config.toml
n_layer = 8
d_model = 448
n_experts = 24
experts_per_token = 2
d_expert = 416
d_shared_expert = 384
activation = "squared_relu"
moe_layers = [0, 1, 2, 3, 4, 5, 6, 7]
router_score = "softmax"
normalize_top_k = true
routed_scale = 1.5
balance_loss = 0.000339
balance_bias = true
init_std_router = 0.00941
lr_router = 0.000454
vocab_size = 16384
norm = "rmsnorm"
norm_eps = 1e-05
tie_embeddings = false
optimizer = "soap_variant"
lr = 0.00309
beta1 = 0.95
beta2 = 0.95
grad_clip = 2.0
batch_tokens = 65536
seq_len = 2048
train_tokens = 492900000
steps = 7522
dataset = "wikipedia_en"
Below are experts of layer 3 (counted from 0) of a mixture-of-experts language model. Rows are named router (the router's row for the expert), up (a neuron's input weights, with its number) and show model dimensions 224-447. Each number is 200 + 30 x the weight over its row's rms, rounded and kept within 0 to 999.
After each expert's rows: "comes after" lists some tokens at least twice as common just before its tokens as in all text. This comes from a sample of Wikipedia text that the model never trained on. Tokens count by the router's weight.

# expert 17
router,170,179,164,202,206,238,191,147,196,179,238,217,180,203,194,193,208,258,182,221,165,170,165,239,186,194,160,203,233,238,223,223,155,188,166,199,217,131,209,191,223,232,232,174,246,166,182,195,198,214,171,214,210,186,185,240,173,253,216,225,209,160,166,177,189,197,196,180,157,261,195,238,227,196,212,192,220,201,226,208,173,193,194,210,180,198,242,227,221,189,188,261,186,232,235,195,219,165,225,208,201,158,224,180,183,155,188,187,165,180,221,202,264,166,192,235,218,163,192,168,205,211,175,210,216,230,195,159,261,172,181,185,195,180,198,176,228,219,194,187,190,170,200,181,173,164,177,212,219,242,190,178,161,126,235,202,197,189,148,236,246,151,206,185,215,228,218,213,163,222,237,181,168,285,253,172,225,143,165,144,213,119,219,152,178,183,167,193,184,190,207,157,194,242,206,263,232,211,207,236,248,292,183,219,230,239,189,128,243,187,233,243,178,172,232,202,225,194,242,157,246,251,204,232
up0,250,163,202,225,165,180,173,207,208,224,176,159,255,221,171,210,200,209,144,203,199,170,203,173,205,161,231,188,215,225,206,175,157,207,233,201,188,246,204,222,182,157,181,235,207,222,217,174,178,202,173,141,215,189,177,192,230,247,185,160,186,169,203,199,207,217,170,219,176,171,230,169,164,177,152,154,207,150,207,224,234,181,188,194,135,197,223,241,151,238,231,199,193,214,219,221,124,198,197,223,129,270,192,206,255,202,244,172,226,166,258,214,211,167,174,203,202,174,160,204,257,168,206,192,197,234,172,269,215,159,202,236,180,184,171,194,191,195,211,213,212,111,205,190,195,218,131,192,221,193,210,202,189,165,214,168,198,153,207,169,170,148,194,250,185,147,149,206,161,170,226,187,167,237,201,229,265,152,218,210,182,195,199,231,240,165,213,147,239,213,167,186,224,243,202,186,178,314,253,188,224,180,201,207,186,188,190,211,145,172,189,121,261,168,186,268,202,196,182,186,181,191,172,202
comes after: " |", "0", " ", ";", "1", "3"

# expert 18
router,171,189,166,214,170,207,161,196,195,162,151,201,163,197,178,170,207,210,251,182,212,159,194,219,236,177,199,232,205,169,226,174,238,191,193,209,213,200,230,175,147,182,208,236,180,179,199,211,195,220,189,266,207,156,209,180,216,197,231,214,238,267,178,222,177,246,199,240,184,163,247,203,203,168,175,171,211,140,217,144,242,170,261,238,163,232,195,213,169,222,215,166,238,228,186,124,252,261,180,209,224,163,173,187,185,235,174,196,191,241,162,212,138,221,194,195,155,212,231,166,219,208,190,211,206,191,258,184,243,215,154,159,224,155,190,150,156,231,201,230,229,218,138,218,170,252,185,216,215,254,189,222,197,207,156,167,258,170,161,227,190,272,227,242,188,208,144,151,182,193,181,232,271,165,270,172,177,210,211,144,238,146,169,235,214,200,205,190,188,233,178,213,217,229,222,189,227,185,214,213,262,195,162,201,216,272,209,246,194,206,234,203,265,166,171,216,190,183,188,184,203,165,167,164
up0,239,230,173,219,230,170,221,170,157,163,141,247,189,222,194,170,172,225,226,208,222,183,161,225,189,223,151,124,193,206,174,236,200,239,158,194,206,184,197,148,208,150,207,213,228,190,187,178,215,237,187,129,182,183,188,201,211,196,170,181,172,200,235,169,234,237,242,231,230,204,189,237,227,173,199,163,205,139,186,226,167,204,231,227,226,233,229,237,184,241,190,173,189,155,188,187,190,183,214,258,179,212,219,204,173,131,205,230,167,191,208,220,191,209,262,233,213,215,217,107,230,160,238,174,209,226,257,218,248,146,161,162,183,192,165,164,185,188,164,185,197,189,211,203,171,234,173,226,199,189,155,259,220,179,168,204,202,255,239,173,236,262,194,263,188,235,210,203,202,180,227,194,192,195,232,222,177,184,194,287,162,175,226,231,184,198,184,221,136,223,190,234,192,216,236,198,206,206,154,208,185,197,260,220,239,179,103,190,178,160,187,207,198,184,187,236,199,207,229,273,221,203,196,188
comes after: "\n", "-", " No", " U", "/", " al"

# expert 23
router,181,199,165,193,198,153,194,191,194,207,234,191,162,222,211,176,199,207,186,159,194,256,216,166,218,219,210,201,237,231,187,216,161,171,258,182,121,200,250,217,181,224,218,199,165,228,224,176,223,186,220,162,213,226,251,163,233,198,148,238,153,189,124,214,192,214,190,164,146,202,175,180,143,197,175,150,201,210,252,178,182,177,220,222,227,174,214,193,187,203,189,212,198,207,263,192,224,212,229,217,193,204,165,215,222,167,220,173,202,189,188,205,218,172,151,201,223,210,167,244,204,229,207,230,165,201,199,178,213,186,238,271,176,209,161,208,229,213,137,147,228,168,223,219,197,206,178,175,220,206,199,256,172,163,194,254,188,234,269,190,202,202,147,220,214,218,175,162,181,173,222,192,211,176,176,151,196,165,206,242,205,210,157,232,171,223,216,219,206,163,153,216,225,192,248,175,176,214,170,184,183,196,185,221,194,225,196,169,191,263,214,188,224,257,191,201,214,168,182,242,208,170,195,195
up0,165,154,202,178,210,222,250,229,181,166,260,279,190,188,221,205,150,180,176,208,151,265,252,221,183,199,185,212,222,203,193,212,237,168,238,188,181,168,222,272,185,235,173,167,237,210,177,137,207,263,196,201,171,153,181,191,228,168,169,181,209,221,201,228,184,160,172,219,171,165,174,211,250,160,242,214,196,236,202,198,228,188,248,182,184,200,192,215,228,179,201,209,248,255,199,210,157,183,182,152,173,228,230,166,193,173,190,154,145,190,272,181,180,269,170,176,187,232,224,188,213,253,217,167,233,151,210,159,192,188,166,187,187,182,172,238,228,186,201,203,261,220,144,213,202,232,214,237,194,173,190,252,261,201,185,194,221,170,201,220,208,263,198,174,188,289,137,227,208,138,185,165,179,168,214,210,227,191,182,202,235,191,183,174,200,223,179,235,205,221,227,208,188,236,201,182,205,194,214,180,186,202,174,214,188,218,175,231,252,274,227,172,189,218,229,234,211,196,189,209,210,235,186,165
comes after: " the", " a", " The", "s", " his", "The"

# expert 11
router,220,165,189,236,215,184,152,211,195,225,205,212,196,201,135,244,246,181,196,237,208,211,140,240,171,176,200,220,142,163,178,182,119,252,185,205,213,212,228,280,176,205,178,192,198,223,223,154,206,204,195,185,232,193,217,185,179,249,189,217,174,174,198,227,192,216,185,193,257,214,174,169,223,242,219,203,211,223,235,221,171,243,230,168,213,216,218,261,198,204,198,216,173,168,227,231,196,264,162,231,253,242,205,181,245,219,249,218,220,268,246,182,221,238,200,242,216,137,235,175,178,235,173,236,160,226,221,200,182,179,216,140,186,217,226,184,145,187,205,140,178,238,170,232,255,205,209,185,207,175,210,190,226,187,227,181,192,218,150,148,175,249,151,213,205,234,185,284,210,227,191,204,165,254,214,163,237,235,177,253,222,146,194,214,202,175,199,205,192,240,196,159,170,203,211,256,200,179,193,245,242,193,167,172,173,220,183,166,241,199,199,183,191,167,181,180,157,196,214,168,200,204,256,154
up0,194,214,162,164,238,190,201,230,82,222,153,222,231,212,186,205,181,212,179,262,141,181,229,169,219,194,221,197,229,163,186,214,271,243,133,146,199,163,208,235,210,184,185,158,217,205,200,235,181,222,216,191,187,223,147,187,213,240,180,165,177,143,192,236,180,131,238,233,202,227,266,126,164,242,189,216,178,202,239,140,182,209,191,239,200,170,185,209,207,193,217,184,182,198,164,233,225,229,159,250,192,194,209,195,210,168,168,183,175,208,234,205,242,219,218,196,202,206,208,183,199,243,152,232,192,207,223,160,171,192,186,221,205,225,261,242,199,166,236,265,246,223,233,194,181,208,199,205,255,210,165,224,199,235,195,226,163,236,212,180,182,192,166,194,181,249,194,213,232,161,177,157,191,197,212,218,183,168,188,175,182,200,163,202,195,181,213,194,217,139,233,177,162,140,169,198,191,271,237,196,217,262,177,205,207,193,215,234,190,218,141,164,112,201,189,214,178,186,174,216,226,227,169,217
comes after: " |", " ", "1", ".", "3", "4"

# expert 6
router,197,227,218,164,200,210,228,203,179,254,243,100,223,219,178,247,190,207,222,218,161,199,199,236,168,180,180,192,178,180,220,215,154,189,172,247,243,165,216,226,214,171,221,154,188,197,140,228,190,228,184,219,217,188,213,251,185,249,156,216,166,187,193,176,185,218,257,183,241,178,188,200,209,240,236,161,243,175,189,263,161,190,164,177,225,216,214,206,274,237,189,248,187,192,180,198,204,215,180,283,190,131,207,221,217,199,200,209,183,214,199,183,178,178,175,248,246,206,188,249,215,171,203,177,172,215,178,194,169,246,140,181,197,234,211,186,203,221,201,213,203,233,190,182,215,211,198,219,171,196,181,205,177,236,209,219,188,201,270,213,141,224,231,180,172,183,211,255,215,184,224,203,190,194,200,227,196,219,178,177,181,201,171,185,222,253,217,202,221,199,194,188,219,202,156,248,204,259,196,180,180,174,185,194,159,239,174,206,203,200,202,156,176,190,181,303,216,241,133,199,187,235,237,218
up0,185,227,189,209,236,145,197,226,184,170,222,172,275,212,236,191,204,170,205,229,179,210,196,246,220,216,201,176,178,169,184,233,131,191,205,141,212,252,187,217,214,217,204,222,167,218,203,173,197,172,204,225,138,244,227,179,176,223,191,180,162,158,184,175,173,222,213,207,279,260,198,183,177,193,227,185,154,181,189,202,185,179,201,166,186,172,250,257,220,167,180,246,149,185,222,174,182,160,195,253,179,176,180,145,187,229,163,212,191,268,134,177,174,201,183,206,198,161,218,204,204,166,214,163,207,225,215,177,178,193,230,175,194,205,233,217,242,211,233,194,196,203,215,223,207,156,202,229,209,210,208,208,225,204,192,219,174,200,199,222,203,259,192,216,155,238,238,163,209,180,152,213,148,233,176,179,208,216,202,195,176,195,137,174,193,239,217,224,243,170,159,235,205,189,183,216,169,199,147,208,224,209,189,154,234,156,160,164,211,201,214,184,257,199,223,221,198,234,217,192,206,223,186,216
comes after: "\n", ")", "%", "4", "3", "6"

# expert 0
router,202,169,191,225,200,239,253,218,169,208,181,172,160,198,145,197,170,217,191,229,235,184,160,206,186,204,229,219,210,196,246,166,181,212,182,192,222,247,197,201,244,166,217,216,125,212,234,196,198,235,198,233,219,217,173,154,197,217,162,161,169,164,143,234,234,136,220,171,248,163,222,208,181,218,210,191,147,221,216,177,173,178,179,161,190,217,220,193,218,208,193,209,181,210,181,221,212,215,186,197,168,120,243,183,184,191,141,137,228,140,175,159,164,210,205,232,209,189,213,227,212,232,180,229,231,236,141,168,242,250,229,212,194,279,200,180,190,217,193,224,191,237,214,208,160,202,190,199,253,205,189,223,141,183,170,207,262,185,136,264,209,232,175,168,221,146,188,212,181,182,166,170,218,231,147,248,247,218,188,196,169,152,180,246,200,217,179,189,181,142,233,243,142,242,178,229,221,249,195,251,163,166,249,228,216,214,212,231,259,248,210,163,185,201,196,182,139,197,140,234,148,155,160,229
up0,219,197,218,197,173,241,222,234,231,171,251,229,226,177,189,243,195,206,210,183,249,219,252,167,183,171,166,197,207,187,184,172,186,262,216,182,172,185,229,192,214,156,175,178,186,179,139,160,157,205,150,227,221,173,217,198,218,164,231,210,193,160,179,279,177,197,231,179,203,234,240,216,174,238,195,216,196,243,140,144,222,151,196,217,172,209,194,206,192,231,236,195,240,251,187,204,197,210,210,209,199,241,247,184,177,151,213,182,209,234,163,258,186,194,182,187,198,248,160,142,223,242,182,210,157,175,222,181,141,214,210,235,166,141,164,203,190,163,212,141,191,234,202,185,213,216,122,202,202,191,203,226,179,188,175,202,200,208,187,232,205,186,156,169,207,236,255,204,169,205,209,252,175,132,160,171,238,158,147,216,231,180,204,187,261,205,177,242,207,243,223,243,226,227,161,224,204,232,189,224,156,232,198,235,237,127,216,195,177,205,167,239,171,183,191,232,183,194,211,203,168,206,185,175
comes after: "\n", " |", ")", ".", " =", "=="

# expert 15
router,199,194,172,193,211,221,237,177,210,236,196,219,158,182,206,214,195,181,212,218,232,209,194,194,222,239,235,176,231,194,234,217,240,192,184,199,209,194,187,218,193,144,171,234,184,245,197,185,200,182,205,230,221,212,169,189,193,234,213,156,249,167,239,220,223,197,195,167,228,227,199,184,173,196,130,178,247,213,141,180,206,171,201,183,195,158,184,196,221,201,166,146,179,143,175,174,175,189,223,215,203,247,203,249,192,235,226,215,204,221,193,213,197,160,239,232,177,221,217,189,147,201,228,199,186,155,245,239,171,231,165,167,225,214,223,174,203,164,185,219,214,172,205,226,224,175,222,202,186,189,173,173,202,202,204,196,154,224,176,191,183,181,239,245,209,204,199,207,199,223,189,218,244,197,158,233,211,153,227,156,149,246,163,204,204,135,254,190,147,201,220,235,283,215,217,161,171,181,211,193,191,181,260,234,179,212,224,212,184,210,195,202,202,197,240,186,189,186,111,216,192,158,226,245
up0,182,203,260,192,169,183,215,202,171,190,233,216,173,203,236,99,226,226,214,166,180,138,234,203,257,192,190,167,198,173,195,179,245,195,203,134,201,228,159,224,204,243,224,181,187,194,238,201,202,197,247,153,194,201,183,207,160,193,268,170,277,213,179,225,162,212,194,209,250,186,246,238,209,251,204,227,148,226,164,147,201,178,179,175,223,206,183,232,264,228,207,185,174,201,184,196,213,203,225,223,191,238,186,167,242,205,190,143,174,238,156,216,205,142,200,209,166,191,229,165,222,197,261,171,193,249,247,232,244,215,161,224,230,202,164,228,272,220,175,175,170,217,174,170,184,176,199,245,206,230,170,201,184,245,247,189,236,186,253,270,143,204,161,197,272,203,183,213,168,199,194,196,192,160,215,193,261,208,230,186,181,187,204,221,237,209,235,187,158,193,210,266,228,205,168,177,192,166,141,195,179,173,218,193,179,243,252,164,267,185,231,206,158,167,230,207,236,228,184,205,266,216,204,208
comes after: ".", "\n", ",", "==", " that", " =="

# expert 20
router,217,205,197,188,212,227,151,149,208,153,259,201,214,210,244,163,194,253,198,206,194,216,238,247,232,203,132,198,235,175,169,197,215,210,216,191,157,165,96,127,229,197,177,203,234,167,187,212,184,230,171,212,215,202,213,182,194,229,140,231,209,192,225,166,230,189,211,227,265,197,228,221,227,208,198,224,184,231,133,174,204,249,189,170,203,193,227,188,184,198,170,218,165,264,207,187,177,201,206,181,208,190,185,229,205,169,170,186,211,167,206,226,267,213,214,191,157,257,189,200,181,227,207,159,258,187,197,210,206,138,171,156,213,174,235,151,178,176,111,231,181,158,212,153,194,221,199,203,201,232,196,178,202,227,180,192,175,200,250,198,239,194,210,187,229,213,178,227,194,235,169,184,185,238,243,217,248,188,177,187,237,169,215,118,229,134,182,238,149,119,151,198,198,213,192,198,174,184,200,227,199,211,204,233,192,143,210,160,235,176,230,204,191,204,208,196,192,155,183,114,212,206,236,207
up0,149,226,197,185,219,236,274,219,198,166,211,178,198,219,217,187,197,230,173,233,243,214,194,209,249,226,180,138,210,141,149,280,171,200,196,220,221,227,235,207,190,225,156,211,226,145,195,170,201,231,145,271,235,184,186,200,203,219,255,202,214,197,219,194,182,156,252,229,200,200,178,226,182,216,157,209,227,220,200,214,187,219,186,142,223,215,244,202,233,205,223,166,174,232,178,233,208,237,209,193,212,230,166,213,209,206,174,235,164,152,196,192,185,189,212,192,180,225,215,125,165,266,183,185,207,210,190,207,204,188,209,196,225,170,241,230,141,157,191,163,234,187,179,188,182,195,205,198,221,210,209,169,151,161,198,226,239,213,151,218,226,152,220,162,236,210,215,190,217,200,126,177,242,177,181,211,178,190,223,241,206,224,142,207,212,213,180,175,184,162,166,216,221,208,162,247,201,212,171,156,222,187,220,198,165,160,221,192,167,178,213,230,256,244,204,244,212,206,238,136,219,202,209,207
comes after: " |", "|", "-", ":", " (", ";"

# expert 14
router,202,206,212,212,194,192,190,213,220,209,176,157,215,179,244,216,194,126,222,232,183,193,189,220,206,203,236,174,153,226,184,202,229,190,172,249,191,236,243,190,201,250,174,233,205,230,245,169,199,172,216,181,241,206,158,202,185,173,221,171,220,177,183,269,141,154,184,202,204,186,176,183,210,207,215,137,168,235,198,189,198,190,177,254,208,162,166,211,197,193,188,157,199,171,178,125,194,225,214,178,241,223,168,193,235,223,143,190,175,237,211,252,181,160,202,224,185,183,160,214,176,181,217,195,219,188,192,237,224,253,140,184,209,223,157,158,203,180,254,160,201,196,190,206,216,219,232,196,243,215,218,231,209,194,220,205,161,243,169,184,134,218,176,223,191,85,198,216,208,170,204,253,173,178,175,216,179,213,240,220,124,152,196,174,198,207,240,203,186,158,221,188,157,192,214,175,222,203,175,177,193,161,214,206,205,213,185,212,187,187,217,184,201,245,197,204,143,188,173,245,189,194,261,153
up0,163,206,175,177,273,217,180,134,227,123,230,219,217,264,225,227,172,189,216,211,251,210,190,204,215,177,145,218,220,201,201,215,182,187,192,190,226,213,210,187,218,225,226,202,164,224,240,189,205,166,172,246,220,241,155,217,216,187,202,160,160,131,157,187,195,192,171,158,207,203,199,193,216,291,167,176,232,210,225,152,240,156,175,249,146,203,273,172,225,244,202,199,178,210,206,132,193,217,182,197,174,194,218,212,241,217,163,231,201,220,177,217,186,246,251,231,172,240,175,177,215,188,121,207,207,181,167,142,206,206,203,238,185,213,184,155,229,218,226,229,216,146,198,224,217,193,181,236,252,238,218,188,187,205,188,265,212,227,209,202,222,153,185,222,214,210,173,212,222,231,235,221,204,192,173,245,184,210,277,184,176,206,215,187,174,262,234,156,187,195,248,214,173,144,179,232,212,186,178,213,202,238,202,181,156,184,217,227,202,170,204,231,179,175,237,193,226,215,240,236,222,210,119,175
comes after: " of", " in", " the", "'", " on", " to"

# expert 19
router,226,252,231,209,175,202,238,213,214,233,139,232,225,202,183,203,228,143,194,228,178,184,231,191,236,157,223,205,215,235,220,170,263,193,156,208,230,239,177,160,221,214,204,190,177,239,196,239,227,169,159,160,182,156,193,216,184,167,246,212,144,268,235,197,184,183,171,188,175,219,160,222,232,188,201,223,235,215,167,189,194,178,196,193,251,228,211,188,214,208,190,202,235,219,141,254,192,122,209,179,208,222,253,159,172,184,205,239,196,151,203,192,161,215,180,180,244,198,213,202,190,211,216,139,161,188,228,193,260,221,232,234,208,179,131,222,209,223,204,135,212,226,171,247,222,197,227,240,191,208,219,182,216,215,142,193,221,251,205,133,224,260,227,211,201,175,224,176,268,170,204,171,181,194,176,288,165,238,157,163,208,193,178,220,142,191,207,215,207,234,181,258,167,175,180,146,179,205,186,208,211,242,184,189,284,201,198,187,209,215,133,223,242,210,174,144,212,170,171,191,176,180,172,217
up0,232,157,199,228,171,200,180,200,231,229,195,204,205,194,198,188,244,241,179,198,194,229,234,141,245,195,206,239,219,224,253,202,164,194,197,185,245,175,239,233,239,189,227,206,233,216,223,124,231,191,201,193,179,161,222,182,160,208,206,204,215,165,245,257,233,168,166,185,177,162,223,266,195,181,191,164,270,195,212,269,188,167,209,169,231,189,208,197,235,223,171,215,199,196,195,169,188,245,176,263,216,192,193,180,244,174,186,224,196,242,164,164,187,167,222,222,179,187,249,245,267,199,191,164,190,240,187,202,183,220,201,250,197,261,201,173,220,191,264,165,227,221,201,135,180,196,183,198,183,205,192,228,236,181,194,201,224,196,223,200,250,208,245,188,161,210,189,224,156,164,234,193,241,221,185,163,162,177,152,185,209,248,225,227,215,159,237,183,267,234,196,200,185,232,189,174,224,187,201,180,245,238,234,207,192,208,257,179,260,211,182,221,183,193,208,209,222,202,189,163,200,210,190,195
comes after: "1", "0", "9", "2", "8", "7"

# expert 1
router,227,198,195,180,205,179,202,211,200,184,191,176,254,221,130,213,261,203,153,245,203,208,262,235,186,196,151,207,242,207,237,197,198,179,223,175,196,245,186,159,240,206,137,219,193,207,181,269,206,237,207,187,200,235,185,203,160,175,221,230,236,166,227,204,200,198,232,232,182,177,186,179,190,199,222,192,157,199,177,211,169,179,192,175,209,195,176,218,204,228,170,183,214,229,205,187,144,162,216,272,200,203,226,212,210,138,132,165,173,222,190,209,179,211,175,133,178,218,184,171,194,191,227,209,219,183,137,211,178,167,199,154,172,235,236,162,235,198,219,128,157,202,177,199,141,214,233,167,185,252,215,196,197,231,202,172,191,221,204,256,202,186,217,245,228,207,237,183,198,182,183,198,232,203,149,176,158,162,200,167,190,201,211,222,155,160,207,216,208,160,200,211,184,226,172,181,203,179,194,235,248,195,227,235,168,118,198,234,230,158,210,251,182,211,195,184,202,225,219,141,191,237,153,169
up0,182,185,212,194,203,200,198,211,176,188,185,189,190,201,156,205,187,206,169,224,205,214,217,221,196,194,227,233,206,219,194,210,261,198,214,249,244,211,174,208,205,213,193,205,178,234,218,240,190,185,227,134,172,189,231,188,208,245,182,206,196,228,187,174,237,241,156,194,202,170,176,187,168,203,190,157,200,178,207,206,228,212,239,209,231,200,167,145,270,162,205,281,222,208,209,243,230,229,211,151,262,211,240,188,207,193,235,205,237,195,241,176,177,149,174,175,179,221,172,210,192,126,237,193,223,252,209,215,205,154,149,212,197,191,226,210,171,217,189,198,195,208,190,202,222,236,224,234,230,222,226,202,210,195,179,165,212,196,193,192,255,151,180,226,218,170,218,233,276,214,208,250,226,238,181,230,233,231,128,238,164,229,146,221,282,153,163,224,163,196,201,179,202,189,207,188,226,213,191,206,217,238,216,158,210,198,190,168,204,264,223,211,255,168,228,224,159,210,157,187,145,172,183,195
comes after: " ", "2", " (", "|", "1", "–"